Weights of a small mixture-of-experts language model, trained from scratch on English Wikipedia.
Size: vocabulary 8192, 143M parameters.
Below are experts of layer 5 (counted from 0) of a mixture-of-experts language model. Rows are named gate (a neuron's input weights, with its number), up (a neuron's input weights, with its number) and show model dimensions 0-127. Each number is 128 + 24 x the weight over its row's rms, rounded and kept within 0 to 255. Numbers have three digits each.
Before each expert's rows: a language model's description of what the expert responds to. This comes from a sample of Wikipedia text that the model never trained on.

# expert 6
The preposition at and during, plus parts of place names like New York, United States, South, North, West.
gate0:103124126142134114082163150125094172093115135110168133162154149163112124130161101154142132112105181104144120101134196156115129131169133157116174147107142102140092122126102153173107131106132121127170128130167149153114124113134097147086138137112152129143122126161114096118125130106157128102131144137135111145148120126186136156108128115118108125084116169117154119123117106137109157135166
up0:133088095167099159104161149127122107089095155108136109177138148136115153086133129104129143135102160127130114118101189166172166127190109150164116139134112120118132132095088162153143160118107100200142153110141062200125138139113116100120129145103144131146144129120166116120125103089142109137122094143156152117145121123140131130096171129154076128123134165135132120087128151099111114155116
gate1:151080118139121142103119139107102096106110131160157159140132164121112172140125149140069085163131140128104127156142126137125105172125130116150134125133123094089157120106106091117137116139148085153106087128153124083114136152145101124158154150103157155139103129135098127086107162148128185124117141089108179133131144138189110129142159125129121115159171133121109127137119135095168126162144
up1:097164110141124100131131096120156132123110102145137149129145140138156110104101136093132165104140125179148093107110136123101170132117136132145141100138134143155074160144105149083122142135113147114113169102130193127130093163117147139067126137138144134129141106128138109174139112078152134139087090156164123091123131137115126161111114121128120115149125112167069129149127155126136125108152
gate2:151145089129109151117106161101114111113096127156161142153085118100144123155115131149093126118111134109072080133117113118113140112098154134147133124133087162179136104134137116165108115116143138104108125156139122142125108164115139137122098106134124125106166148136116133127102112139080146131161093123103149145092152119113109154140123123128077144131109098152131115139108139127142133106148
up2:140119126076098137142109130137126091154116110149161131105122138104136105091133156090129099166153104121114131109106151127131146121120151147122118132115149163120102111134117156073074124131125156136147103122123126139118123189130142153125171133123129137133152139129109109140128129136119120145113110156110143096159116139160137108157149111133112108166135093158126091132121120131161082097148
gate3:156113107110140146107122106130107143153088185136139166125112161122106128116140127087089144157144131157142169121156168158128113113110136128149150161100160119132165100139166113135099159133093145104146135099130178113113158132115108149158099129105127092151125098139105128161088148140156130178176146125136121147145148155118089157143143131107104139093108139134140100097159126159119176104168
up3:143141104172118109154163113102146120146116143138089117148173134144090165115122166146172122082149148129159131113080125115136100111092116120072101113167121141139119111164148098131131167090134102153106089152141104130134161136092151077107159077133174125111072125134101111191154113182121158120111124115121128164122144126136100124102081080120156167113123126100123087113107168135098121179093
gate4:144131148175127139138137133138093151084111175137150109138120137107121136098083129134135115133106146142161090141140148155122213110151107110155166160119137100109175125133134102132138165136149142130162093124147126126143130113120135127102149077126144150125155106085150138094152138121120137139132100124127105151163145101139125077128182111100129108130118137100100091138082138156133146120176
up4:123100149133140124126114122110138156102108140089143175107122114119148086191106166104134117144101098119170148138104141133151131090159153099119103123146138131114134131170093088132114138154106140126174127149148126126067165163117150094101088112091133130114105099116135130143119134145164134162111090091119125116099137159134135097157099148124131163100135138117123120155147157144128125123130
gate5:142134134112110120122141113132126128125120110111105082150083092131080180133126162101123160117133105119125111128131103141100110138089118143163140140097151142145109163144147097118137105145112164110095118128121156145137120134109157127129181163115096095135162106134148137169135157086172133057153110101112137111168161150119113167158131101133156134094102085113126143147143127125138132129186
up5:167136112126143093113138130082095125132122139162163134203108085125104143092135167128148165114124076094140143150129163119136112132104165151153135147121143130168111141086154115142113117155118086143133145146142128126153148139120180127165201077125189152130126086119142145137127118138136124056158140118130141115107143154133160111119146137111114137107133123103161146147143154130128125112124
gate6:167180164147128112107176121153104161145119175132129066186128149117145120147123139117095134128144131111107113117119164171152154154133108116131156113109128140152088166124124121124107158129112123121102117091154147118177113109133148122130121158150123111099116120125111116146129105089120127131136127147122150119136121115164120118124141143150159149123129121139107112148102102096109121135137
up6:123106092156117104122134149177164111118134126133149141142123132102119125139137108125127133126118158134136152154137082121164098143098146120133123114160118157114135092102141131152101101133116141103101147138103124137139113122134134119171150079110128127130104144146145114071130172098134152145166127163130111133164136140126134096121156136119146130097120148123155171163149161115146130142120
gate7:145105161096139132083112093129111133126143152121117157179121119173125161138116143154106123131126156106149139109119133099162125119084123094152086139127123163144100149111134099097161143171175178103081119208140116133125093113124076103110122103106087104142134118105120144133103115157081106139138109182155132128122132153145098120105179148128115120117149133086121129144122143151087111097096
up7:131107189118122082079132094121116142126140151157135147130138132156109118109123145170154135107143151117170122124143119145126135121088130104164102125100118143111130170116115115094131083142111160151071099143172097121156094145111153137117138123110165096153141111147178130127121139164132122077138129156155143138141131130107060168131039154161104106151126111125105147125130124162153119149139
gate8:133120146119128140117104156121115154136124201117112132136132137135134133110132127129106123146148102186157097118144174126122139096106114137121140070134094084105092099140114143171163116142170141145110135153143120094138129107094136106173153144137091139119116139145146153157141073127150168097106151128118097145137106140102096123125120142121101120167166173125133146151140153137141143172146
up8:131112189112153117098087141125191146145077122122142169130168188166153118151122116154146111123125095116109112161084118165149173113086137130137117138150166093114139171099148164155125123129111132119125115128139145114162092109113163091104125115076086090141144125179170153149118136150108119132134180125138173168172125087086096109130123115119135134147131088124102096143166113122139136123109
gate9:147122132131133154128109165112122124101121098145104119095178097113113170157129126158128136114156177112074117120147161174149155141137121127143123132144108115142065143138103125135148155167145146138113116133119113089147158126111115151140139123126087168121142153140123104120135119125154135122143152108154162118120097128089165155134125109103147143145116125135141113128132121124067113125075
up9:148123209147112094174142135139115088167128137155098152105093112159136134099101151093110129142129115106170106084122130148145144135107141090090118122119110115109150148162103145110111133108096141137105140150119143175106141099137121105137128124136150122154114116124128155140197139117103105177145121139179113143121139147130112071113139151110154112107110146111155135108127138158147150111107
gate10:088158102137135125085155136136107096114109134191117114099159134132136129129125173124088112140101153130122112108144144172119121114155113114181139109144059113103143142120105138158111129127160125114073114120144164141099128148144146171126116130122126168142166178085125158105065129115131166138106115054162100148168148106131153156148124150125157138163121128129117176122163116093145104153165
up10:136104110103128110086128165121113115096118128103109135085132130138108108131142099113107125143095120120171131123112170123155136130144135061172091102090092149144107136138154106109138141114104087107141133111134137158129143125102124125146080089090106113151116137163149170107113113161151112089099145115144116098193075115123138130143157094145139090128125094163119151115130124105101184104125
gate11:129148120132075149148113133139133109146108134173077166134118170151116091058125149129117120143088165151101120137148114114146160111077134144151117111132129126152163130084126081102161193118092167106142120110118191123108174118105108159125128129107121112122153152120147133148112066147115124141158129123166139104139100168160152136156150143107165104148104107116129135118107146149146155144122
up11:124059137120120145120113111121099083151129137128112155135137130156127108094147151142145098118087156107138099115161149096165123076116117088140075122123140136144140151095127112158113119093149101139142109094157126083118133115083109161155114132122137134182120123105093141150139116122141160119130161149144162119093182154119101105100176112128131094102149131102116134170091134161125090138151
gate12:125146134100111099142135123139128135140110139119105121171094103095097141136111116150155091156119135106148098155138129127129125063142162142122159121154149129117153176068123109119141108058136143136110099153131130130118139105157129139113121123149188162171132114116098147143101107108136090131114117168104077103132133112100090138160130141145134131117105105105154125123153119115140150151126
up12:151153132112160125164127163142143140091118127131105151145116149133118114122177137132110139158133121091158112141118118104117145145109179120083100128156091103146133133140116104109108155159134104105090104149122147154120170178157125136136124156101127127125074126136099114094131143176166084141138094108095095155142128150115146103129130111104107108106104139138106131132110134138082102104171
gate13:119149121104121151118160138119100138094117170092115122081111163136124125100118203076146167159145126109112139081121143120133101114134138111141141147129110170162096144083097108160132143140152107115137126164164109166140140119110139125107102114127159123154112150167131142089156116085131118115146105070142112119132101164162069118129144097152113153085151139140087105143141107116146101103151
up13:127121120077149186142122109139134140084154145116157118151111091085100153138153121130124117156124087138128132098121130126135107130116130129113128109110139130079083129107146126131134098102123143145128130091096083096116177139142164110143105156099141165160133091128149156128124155126120143136141119153092176146139101106112149126122113117104097125128148101160114101117130136125120142167146
gate14:103149162116172117097143169103114100135124094148076165116164091142112110094167139156150143147115130148125164128108138120160110164072120153103107129115153107173107119115125132084149125128114114168115100131162126143116120131104142135128164132132134133137140106121144127101117170150141111176111111103148136150134112090104135129178123135145134141142121143122095099121127113130107191148136
up14:104130176114141143118110148151123113164105097108130136147092122078129142076140133124106129129133133188141141119085178144116119144133091141101070147131121148123136103162153120118137079131144126139131124110083123115130152183103130164085153084132131121125095170151132135127128098139157131093125109130167091171110148129137150125177156171166141102169119120124163094145149154131055130091158
gate15:157142074148121148168099133129144079147132101171122086120109130120160126144138107158101150120136131143100140114140143116173092182106148162148147183117174111109161097083135109121144113112132162148156123121120104142131155125095135115118154144104191119164125095123164154184104088163132146129151163116112107120121158099120106090149097102136113110142105140168122099099107125139119144108116
up15:131148119150137120141105130120146184173135172112140108120093150117108152091094113150150108116127125153076157101158121111132160146082126128133157115125152152097140137118119091138152134132124160155125101116148116114113157146161136131127086120113131101146141158097106135086104114114108108169146116112145087129136139115135137133126096173098120069122093155105153127142125105119118173125092
gate16:088154155154110172122153098085139124115111158156092156128124106126139131134124122170122102139103128126097112096132130176125116122162129117164118125141152117118116134138143132143180091101145137115138089115109111105156142189145141151121124143126134113135118087059165188123127087182121114101120165110127131157145186119104141134141119135140102120136129092161096106127129101118121180099092
up16:151108105095180097132098089119151117126139145144110111075093141113145085156128145125107131087145127165126148145109143069090131129136105111123152143092077124168130132180081086120122161130124108120153146132118147086105147099088123110114138126125134142125172139143122139118113160086099114095171116119110122149117089111109097159110132119153126089168117175146149102139081162177100119139152
gate17:165076119146141124093101152134171151110102115121129166144125103095139142126117123088177117104146163159130104144145133132114060135133116106126107137152147142154136147156106110106100142147150150099084109122143133137109164091126100068111144160174111136106158173126125141139151138117104095113136100121139163117122157171109106137120123135104190106095155131115129114127110145147084143105109
up17:144160143116150141131112095154098088113139113062137091156122109158101117116114124119134140170156147142114107143131116181094095101105150155151156154113187181118144171167094103109111079150111157082071138117157168100119155134123142143139159121096118182157155147150164098139145189108115120144109163147116143175141160164143112128116124101136132118111187148118139082137120171137123134113139
gate18:132146152162155131063143161132120129146114092130134159136131152157134143072146120142160146103102147126153081146106152100158090115145126152090112144124131132155133092105160078106177122124101114131115129145131077128159107125145145123120166137152094122143156096122125145101116123131116095113134116133127127115116099141126185153131146146128125134112151122123139122156111122153125167103165
up18:123119153085142090117141107100132093141095123138100112151174124145131130109132106139116129155129136076135107135127105113168108099129134121154109107106094130106149128159125136167108129139115106112102093116114127129130151144146138135115172112108168120137141129127153115163091137109126157093134113133142121109156119124135132138104125141127107121117118183141095128145149128175112146157162
gate19:136119156118137149138143136117160106141160100130143098161122093134131117154097162167111134117108143135166133130142160094158078128108115135151126139132102124127101131111155101143147089106156125119163135129166113121119107112113135093109120124119119104139121093112120137130154131142187116115102133138124114115133132138139093123145146122146142115100170111128112139143129171130110142142135
up19:138156129103072113133137147120128131114160129068126118104154106138153127142133078127128151110105077120127130175103076091148180107124087106123122062122106069131172119114154111122126173146108143093117118155069105155122125127153136151148142132122122141073132115124159080129137126093149112162084106115126140151144158106132104101129140127113085150081151117163141132169143174161104147122117
gate20:123105173134094137108131120128123161125155146177122122131152091142149165109079160100118147139101134104154164126114129142099124126065138128119142169121109142122116132127160079140110146154110116152093182144153162118121112056154093148148132154107101126087139099127095130157109128119140078116138160154147134125149106147156144125155087131160135124102170115126117135139135103136122098145171
up20:126138113122112142127091149138179116106111161155100122132077139126135142142114129136119127116159139139143101088126147113109141106174134089132134106136117139127095111119115105119166137112120130102146130174121092177055113140120115139100085127123134181184146122128137124146122132158088129137137125132081138136122179182094164072112131141132115131186110133139132106124168124099160158140108
gate21:122086138157130137130141146103105134150154162100138146086128183110146151157113143143126115110144146118141110176172157073141122139160110112202122087134135123125090138104141100142161158089111111162139114139133131172168128138116112146160144142143114175131139090141166152133138106125138088119104135126139120119101138163121096114148201135142144118102112166128132167158141121133115101121133
up21:140097157155116120127146101119138102098195132134172123139124168120122131118159127102111109102148095130169166099117100111148096128159116142134147121122135128091178144083151103142161120137106142139094144119119138124122084082138141102156176149111128171123141139164124123134130119139130122112132101140095123145108139107134140142127116102121149153130140158082109133122098104154135119146141
gate22:132082157103148150112169151102147106118152130148121116145152155124142120115151129146127141167102135098108130129138163107147191164164116116128092091129144148102122147125123131133150124099120142126113088136151129131138162129141120095167108128103150120112106151155123126106126106158126137146122161127119143148139143134111129144161154132123152105120132161157117138120137134146135104116133
up22:117086132079117160135126110157123117160144139113148146147109128129154135113142126162136100175085116113107184143094138122150152106141126105164085166141117127094143154139139123181137163090189118102129117153130127125116171129165162135169143116114169125133094171165093131117158120127134148083126140126113140125142119110055113115156175126125162114132117138137137118132155112154142121094122
gate23:101080106139136159148147117149141148128113154146121145141116075142097177093148105122104141155138097140123084116138155151146085094092104095140091139082093144111128162139149096166117126116145146155107135115128141134078136181182130112138154143127134155138141106125129129120123098099135124080130126137096135119119133159141094142117156167156166155118145156151152110132111096120150068118109
up23:118133155134171134119117114141165159139135157098123135101142110145148125173160102132135140100153130135147128138120144115141140157135105128155170183113155138169076131161134132104129138093157140133140081115136088123158105124144128157083090114160140148115159122111130144120091145121129137134131107095146080153139134120093110167127103097160156079144126130089141140125152105132123129144117
gate24:167100096100160104138082119140147107104146130086184107121113127129139148162190111110139160137100130133160113125166119088137119122173118163111123165099108093124134147163123115162144159099127128138127157101149138140154129121152119149145154146131113107084112143113136115084133097066106100143125121118128153070094112177129108117114153123124138109142114127169146168178133133154150124095114
up24:117118088200110132098101148131153105166111178119147140142142123132113117092096124097120140142106174140137120113082135161150154150109092127126158126132156100110130120156104131122159167138127151150085131176121109112119155101159106102149109148142102100126159075133156122117123101167118100144132135128099168135176086114167121114123134153139106100155131130135178128112116145112139128125119
gate25:135126125141110140143138162097100108139168176125133155147130104106145142116114096123137151155100099146133108092098093132099124148109123117151105124147126080143120098095119094110124140149134136127110107142104124124141120149164111116115099131138106141128091105104101126140160116140103160139113150145102156155153158127157143115133112147137156133122160117149149125112168088160112151129099
up25:130130129170114135145172129102127168145138131147138131113175119138146163125167108167106140162131136159151151158105105149105137135113176110089163149163122104133162147141115081136119118134146152107115102137136111084137128154104139102109138107096144123136075128118080102125150184138108152141118154180102122135144136124152154138102182111137130145142116137135092149077141132144107119146159
gate26:109085144172108113139137154125147141141116108095113127160120144161115109111136154116108120089139114140112143132100110124108126107157114125109110111128149129129153145141104097128169097156117110123135112084156101127128140097110152111117064145103110111143142139142140133097165145112125173143108109116130114108101137101154103143101118126121137140111143137116150105151113098132133137119105
up26:134137134142111103152129094120127103147097113117124146081176123129110153111122112144162120126114109085179121135156148141098105098139116138119150145182124111145082145114129096135140103123159095102127121130125067137155170132121170153121121158110099136143134146105177146151127124118077120158132148176157062119163097137144085114151120131148157132134070094108139139118128116115107168112124
gate27:159091138124068078130109103157089097129119137108178136109112117103147114126120107147184090156135118108135113135130162091129120127129158140118144108152132118129155159131119092142108172124123146131144099133115121137091105128161139156146159085131147166128151113134107132135134149152157094111152125124119066130161173107127087154117140113144115120141137178136179129137107151141104111106104
up27:127119099143136144181125137088158122144120095121143139142101104137087162122127159159125118082090121114127114062106110144181142125123122124129105140155124141148137094096139114114132127138105125094155150125094155137144155151108143114091129124075152126138149110128169086088131101129147146157146182099135145158132121147149151129091091172127146099156152083099145098118103116115124153087111
gate28:167120186159141140119133138109114136118128110111141071149118098100135163156133100154107151155103145151125142125089146099137109138152110104103126157090106138128112162152078127149099120132136169122147152168157124122120099157157172158139148108151119171117130119118124074116101114125165145115120091065068130089111099108154119102110160108123144126144101114146151115132136124150141132162171
up28:096098130136140119118132131133100131121086105149112157128125179160153140148115165129164105118170125132131143162133106119176125122141149135118124153101153139099134133117115134101116128122120145114110144129171160068140155124076141169145095142052102144152110144075118125104103159179114095112105157094156099089121146091123162163106122140135120111156139151114136155177131094119146146111090
gate29:106102134152120128090127125133132110122118121123133083137162096157073117107132072135144115157122108119113132126074062111117095122083093119103102109070097098158130126117136102127174141122150143074104125133128133111136107130132149103149094095097109098125117143152160148129147106155111125151101121124117143141135122120161128206119162119126154126115103144126166151117116120169121105122131
up29:143100127145123120075117137106112060089108133164121120192149149148123166138162134131089108150087134116122143125139137101159122167148164144162168103105123155135127146129146143106100117126136112078171109129074127081165095125100131137093157146138097128147113140077110118104092147121094101111123110121142167171081142082124137162120087155140127132130125128134129135108169104158091128130128
gate30:073158135118116128157099110152122113147111116091140096134122137117115123147153106159115116099128163139193149142133148116180098081105114165127126130135134138124131089109140153143106142099129173137109157122114121136121139136143149116162101102156132145136126128104146116125151112135133130154115109161143136110127136126108086140107137076134147099091158112137189093126114162138142132098109
up30:101152126128116145154122126151165144105130141122137123146101092131126133120139126146160127148127172131161125091154115178133097075123128120130081183135098116097125110095114170136123131111124110116141119119137081168163166135175122151068118127144124142151098075125138153141137138130150092144145148115166139091122146159140126082128104113135180150099125128141130130137113105101161112180072
gate31:123175110134124082134109106164105136130142154092110116131142127117122085069124172115129127158134097130142096078093110117174147127124145138143081129157089125122093139076153057119098098115111140095113116161098131164129101135177130128125143162115121104110115109151128132153097113138088138103125129129186063130105126127149106150160075130160126160139075133141144127123103130105145064157128
up31:168169108143159132157102125128081109139135137106136092138118138122156112152143127133095090159142109135097109125153121092109141115170125157107160101180114144117141079121148124096097094111155148126125136107095090169101132155127158101108089157107127144137142117130143139148109116111147113122148167200156132146083163139102093142148125168119142061163133120139145136146094090137113133095153
gate32:140115126126128144137136097143117144152139109144135109147142112160122104127124103142094119128087181111165133122156098119152092076131105179183153092133133127108091114128109084105105112149095133147148150145140108152120130156099137122137148111113112092113193132141130139127083159112135053134171106081116068116137169113108102126130187152121139132158165162156107150106092134101096140114150
up32:171150158113137093129146136175159122135126141122111130123146119151076124164090130153130147080121188139162075116165117115102139130157129124150093133160082161122098086142125148111096139181117085143084111127155145123144164132117134163122137103140114168159101105134061149136155141136122160119167117115113117137130126121168133125094162122125181125142144133088151112150105109110113133106116
gate33:158079138144123135136151115120083117103133144128174155130099149106124132144126112166151155106112134119116111133108153151138122137139111092148115114105114166089115112125153089129103137139113136107109154102135138153156119176143142139144116117093149102143138092118182153074136098108112114138172117132137153135138137125137133172165114098126156104137106107141100115081096122171126133110168
up33:129199141113123107143120081117146172123104126109106121114141101125089087138137171131117127136133114111119132133155148122096169105176130167096160144132127107153140136099122102137130145085106112153157144171110127095133091101117139132117111131120115149134111089113096135083126144131150115106102120108192111146149148152143159094193160128098125131128129100141177140128103113121129101147122
gate34:145158101140169112144137075153139120084093121155118121162168167069170123114102119156120101092066121104104124119131148155145126131131133093146142122135138091119135147138150116129110119115113139106112114170143099079148109144135160140107134143137151107150157112133137166144149119117150138109137112132157133160111138155078126123149141091131111133158147130145146119100136114115156155093101
up34:124109124153136096164119133111138122133171113123142132116080118129139124094123136118158157139164121154100166150125094128078127123139110107131125127166118173155125107130112135157108129133120138149154124110093139135121132131127125147149099096141105151141150118146137105117157119115106135124128076135070124113093209097135133138154170120125125123058108109127092137147145154120140108126090
gate35:111155150133112170099154088123151146094145192080149110100169137157141145153119138099129140131129115112131155146162067122145140078146102140137159152138126098145105147172117169145140107142136092163125146129164149116144176129105134124132124108156139107140159097165117072118091106128155114123129141142166139122161177143165169163153108128150119138120161141166178155115128129136136172138095
up35:160143111126170099124103142139175080135143130138136113150173092158076137110137102143164128173122096132134138110131153148172114121119149160140116121140108145119125150178164158110120140141109142114106082146100112145148086105133095117101110151143122098152071135115170140092095080123166168103135151157132173131103163113111165146109096177146135123115165147140150098140137138110123112122115
gate36:156118128123102109101133133139108119109139097136068180110096109155112137087125128132149144139115107105137157134116123141104139144071139137108124086173150140088127120142120106151147104135107089145157120181118133126102157129136101154090130119119136108133129121147144076140141154123120158129168120096121101130097124131106135155128097175140106129177137137164126151126103108122033132147128
up36:150166136100108138095135153093087076131139109100157163153109163099126154086088141163156139084172130132127120113138137158106107137157124126087127130069118099134125114133104111107133127134148089102127158149106148110193144096103122093094131100139113125133114152128163113122105125166139066120128132085113122111109075123148146102131107152134117131098120170135138138136140164069115145106135
gate37:131119124156122148144114160111113131154100140120137108121129081146147142168139118150115120101152108132112132135134150125112159137134169101130112152154109099059124122124151172097152146109183085124126102068140150147180114188136182162135097117120161158149103140129130111137180113146119086141124155110176132115171125109104105136109100141120144125113110118121151120086139105134176140110149
up37:152153146113145127131068149123106117136103140082089158086094091130126121152118130135128113118141140140079073101119130124089140134131132110154104123118134125084142140125139135102132110126099104097107129082089151136148079157106133116136107125134136149130105167123153098143189113125144114160116104152150103115115138188106129140127120171147122139128133139120070122120123098127069117146124
gate38:142114140117108115118143108151141093140089134107135165130144149124147104130128117129096162108133131143122160159117139111097190133181098142134071136166166138169132107152136100119151157154126147091157168140160139136114190145146116160096146095133133128104116097148142138099154138173133144162101145073096131152109126089151120168149157172105130111095120120107133141146108185135134126124107
up38:147092095103126147125135122098139088120129152103122105147158138127143095124174159131109111142089120130112131139139148111119180139139105152141082108149136149167128157134109099130128084107125141135140130077135132058161131155125148116105149144118177076153138112147139093130142153140105138144139156114122121146095183110123112129133137100140143121120127147111169149064089123154170118133094
gate39:129122122148125133143142164125109097096107127140144141139139088125108139116105124120105134135101124103110105134154140144128130103103120126120115099111162114099152118123068131078179131093101099124108124160121098127113148066127135094108194154135124142122126143146126097156066148065136080125125100105110113149126158082089094141113182123105134124154129124102139127135123164133114158099114
up39:135121152153156101129132146117120136121115172157163109080151161087142135108117120144117134121149116130138143106112151153099164149111121131110131110118104147159139103115172115139126084119115158140175146123131153134155152114137128138117077168121105117154137124093150131118137103124097140119116110098132149103193124146135146079106120174153116127135129142178099118159108111119117092122123
gate40:117128167133117112150124166140147103147154113119130143145143134197140169120109112119116113118068099074122156114134143112125111129088119121125095100136111152119106104112073117144156088200154137127134150133150118144091079147142161148175112100080122103125099091159120073145116110144146116127127106173143118131173066126165114084120116145118121141158160135135125101101132126112130113147085
up40:145146082123130145087113135113143126119125127121150128106149137101163110134119140140132137124134177172141124099111152126100138124156127134115112066110114050183130125113116110087110121102151125133119143129153153121152143140129073092205150134171132119134111153125137176109109169144101153140139141150176103122125159145118095160129095122091141138113121148144125139102103133130144088102136
gate41:146097165119133117134135147108131113151103168126106073135139137088104116130119123128151141145174162098134123146130167141119153140133132142115137108127142155093138135110123139150134110150122105149107115112087137108138136142153126141151159132114115110145138110184161124145136063101175105127131130078141141134121127130098111110111124075157141025129154137144121169115141089108162126139144
up41:150106085105121112123116112153119128139152119094141113119087104147132135170139134154086085143139135166152130116117109111128140131131151105111100132092101143145141150139141094188177151128110122156160168133150135106171142140165108127124105131137159123105106083152134132113170132169152099114059118092122124080091161139147105134107113142117111115164136121097183128140111133146123137138132
gate42:104115091171074134149135142181134135145089136126153125144094170114149121143151117119110131120106113160152135139140137107112081170173108161110139141138136099128141154123100173104102121117088164144099124146137091133156124123086127145110120081117097142102122108138132117132143127120146127140109139103173120108100142115132136170090174096143130105126139176170179116102177106140140141132126
up42:139138128121158121130144098158134127131136119140097081129162121123115135147134136134165135110105160155138164139100098120111141144098154117128113115124173105132139085076155163107183100173141097143156136073133136144137093122152153095134125133113120113132167113096177167118142113107138151120161137197130138110150127054183101110148089099122128145171138119152104087092108147112155116143165
gate43:124085121111116127136127123091130108165164089117151132096139128116143142119140087133122115124136146162111165165126158127112128099121102182135137148172152120139124123145098087156111150081088077128138120132124133137165117137117126108151138100076114142096154129104150150142130172132146091126170145149129153148115126129135140132137129140135129143160126140144161133113144078134132194122126
up43:147107148125147153137102147079126140128127134128141084100128161103134141159150106153112104114165120121109082130140158184150131122138090157128118157134161115096139120103108142158148145126108139140135137153156139132135128123119109096139133112070083168128115102143114155090138161126147155085193149131163120162102117129107148157137130135128135117094140112149148142152111124107150112146124
gate44:150125121113121094128151144101082101114071121104090107123107131089132105087111121154101152146122151133104131147109145146149100099112104094127149159145124116112108145096146144070145113124095141127146091123170075163117122110193183153152122116115154134119085117150122121138177100112150101149125109077163105124139108132153173181171145118154116105127116123140126144147113134132111122118127
up44:121091153094086144119148166142114161144173102118127143104076124113110146105118165134102093110118155125165141111086144121126154132137155144106119087123163093127147132122083121130090144134106144152135149120114121154108102160147117091151133145161089167120091117104130107099079139128119127153098128148120140127140128149126153129137133162089142087151128119124142138148115144151118140123122
gate45:119178105097179153140120117130125148106130134112144141146095075135140112144112176119144139127186138115161140086169135148128168092119136129135143158106081119155129097144150131134131121132115154116130157101119111107098122096142142160159128124129163146107160134146118129136117146109118169152152106096148096094146098097147118150136095106117108116131102083115086112152095111138126141120176
up45:128155085119118113099141145128115165141121119138141118147126109121184099153150132149121172187152151115148109093148109116145140116137087149176121116111155141181158150127142133124087120146138153143110102110166154121108142139123147174132141138166171150112081153131128140156116133153113171120110132101154115148168136117142141168062085128128091143125154098100127133158158113129135138126135
gate46:215144158095123101118113146165125127152110113147146131122109129166148097140151099103153136129091088128135114145125109168137089122115150115168128138130190145152091145148135126166141127106087123119101087130115169123170110114121141128094110134133147157117131116067115065123130130110136136118105145092158088147119135159162095146115161145154132140147169145101146162148150111175124125107100
up46:116082066132136140133063126079128150152103136114130099109150131105127147120135095112125155049121141118108142123099133110131113156121113132135136118133199104130104095127130164167131142141148192138128136091166114095103125144103147102124124131091128130107160110119151128130105110140137117109159162141130114128133184138113065046128134149114118147123125112136117126108157138154125124152134
gate47:121099116116142129151132120134151137170112123128117121101119100147157169180131135156121176158119137125133114094138170092146087124135157107099167091140134150134106133131167124069135122132131119141112112127095124157097087177145139118131155103143154134184178136149119126135109103110128114095158083111112098132105152144115118157101128137190136108127115123141159072173141117124164150143152
up47:157162130102150142146170132131181123142175127135102161108148100161133129147119156192139153156094092145115110146148163150117114123102157145135129123128132158109106081089123155121109133184122152128109176064126140120155115165109132150135148124139133150197168128144102153143131087116144125136177141113164093113166160139147113167098059136142097125136149081142131098136124109136152130137141
gate48:126116111095162106158157186178151157115127140117145149096108128161086143139141131109122133123111151135127108134155137134141112157167173111112105118106123092139188102150099133137160142095109119142146126128123174103182165108129152102090090123169109155081156114143091120149107152155100146128103146106144096155113141137147098093107105155113124144173123142054098130132115099066160175105146
up48:142166129121147154106159109139098159115134149151143122148095142135128081145154139128102112169138148132096172129150112091122137132089166119144105116132120130116143157137141114123111129120112098105126148117121141110087155193142144129126109132149109134162143090135147095138125184154176055113127172140120141138144144158107168079116134154105132143124144138129129146150170096100136135135112
gate49:148133119135133124108116166124128078124123085120117153140115093108183144131105114135126112150093150159119138123170142097091141159144136109053097145134084125112126181123144093130132079130122139177105163061140093114106128122139135154138147119116120076119146103127136157099176094118120102107099112140152126099153098125116134135124126164133125137162148117152131192135150137184109149102119
up49:121176136129146098119123130161095125128125133162139147090134121143129135109123156091103135125126139110152127107143128143126116152139141129117160150142165172129167098120118104070114123106120145144119167148164148146116133119127136121112134109147132158150120135143125150086161125078101096140134142153100143114149126117139114134112170146086129121144143167138114100117143151137145125178158
gate50:151100114174146121129109130105109128147109135120110150121107127162144147113104107148077151120132141119091112108129214078103117145136127069133135133149123126121123145150125158104104094111109161098101132132137123139122103119102139169098150141100103116157120118108110187100189111131135147162159148147152136135071084127103117139130111118159115149102140110110122125092123165132108118126127
up50:100108120130169118111151125137125132107117152107136159113129135080162122132149137143169076101119112185176143126171085118139173101145124123098128149124110116099099125114126157093150098113140170119185117122157131138132144124145162120114112110122113159102134150110141147147077082122152150104132135104104116117118120104147092088114132142111169138106138114148158099110171108147134157136130
gate51:126126150110149137096123153126143150152116158141093094129084094143133130115086121178120162113136144134150165133145158119147109094106088149115162140134153152139092163102138122094122126111147113133142145088135109129165113107130128072112119164099136139155136119165130106114117159131154185159138107125148162140176184139105125166118101140168174121105135106100103077141141095150131124142132
up51:130107091109123098158134105139140091132159144127150106092101153111124123124162117121156138115145153141174163114102126102101140117149101096162138126132101128163124159108137112098123129113140129092106114104091115142133115096122093144107142158108050140120106124120154147078144131152134134153141138140136149152135120163098157125117147136093117110123078095125112085157119149163124124108168
gate52:150083122157130126186155131114115086101081104095142116146167136105124152158125128127143108154102098110150129149133142093147127125110136116096102108109124151139139139112125100148105110117146123138155118115177139144148123148105130135150142113123104108166133114121166140151138115156120119115130141136093125141165141165135101127156146120169111127142126093095148156097128134140119154099083
up52:109110056127093124178126125099093139134122103118109120099145149148079128134127124137098141134127101123127122110132199131138139120149134129124108127106124088161123129130078150109152137131142118130129122130130139071144128099124146128165108121102120162146157151119130140114135130134129154161109161172125124097140111166144119126090100131144166148131121097141156134093143185084129158110109
gate53:125121135107107143123164139122153136131099113138125129176077154154142118126095119128124117105148092122121103140086145183145133149091106182166079151145113144126103146124141111115157133151140147111119128134111104133091133133092112126146155110081123152133119121153128130118154140122108100140110113095106131143167142149103161142101145156073102138122098120115088148146130114129137173123116
up53:126093152140115099098097086138121110178092119073139184105110186122118171132124138135133092157142106151147160118116164093108105075183113157162124107165127145110123116092108133076100107099138123136126140140094122133162101174161115166107129098135163130105111148168142126092114129119134172103131156122085129110149141117135085097151153125109122141132096110117133078146098079115195119128157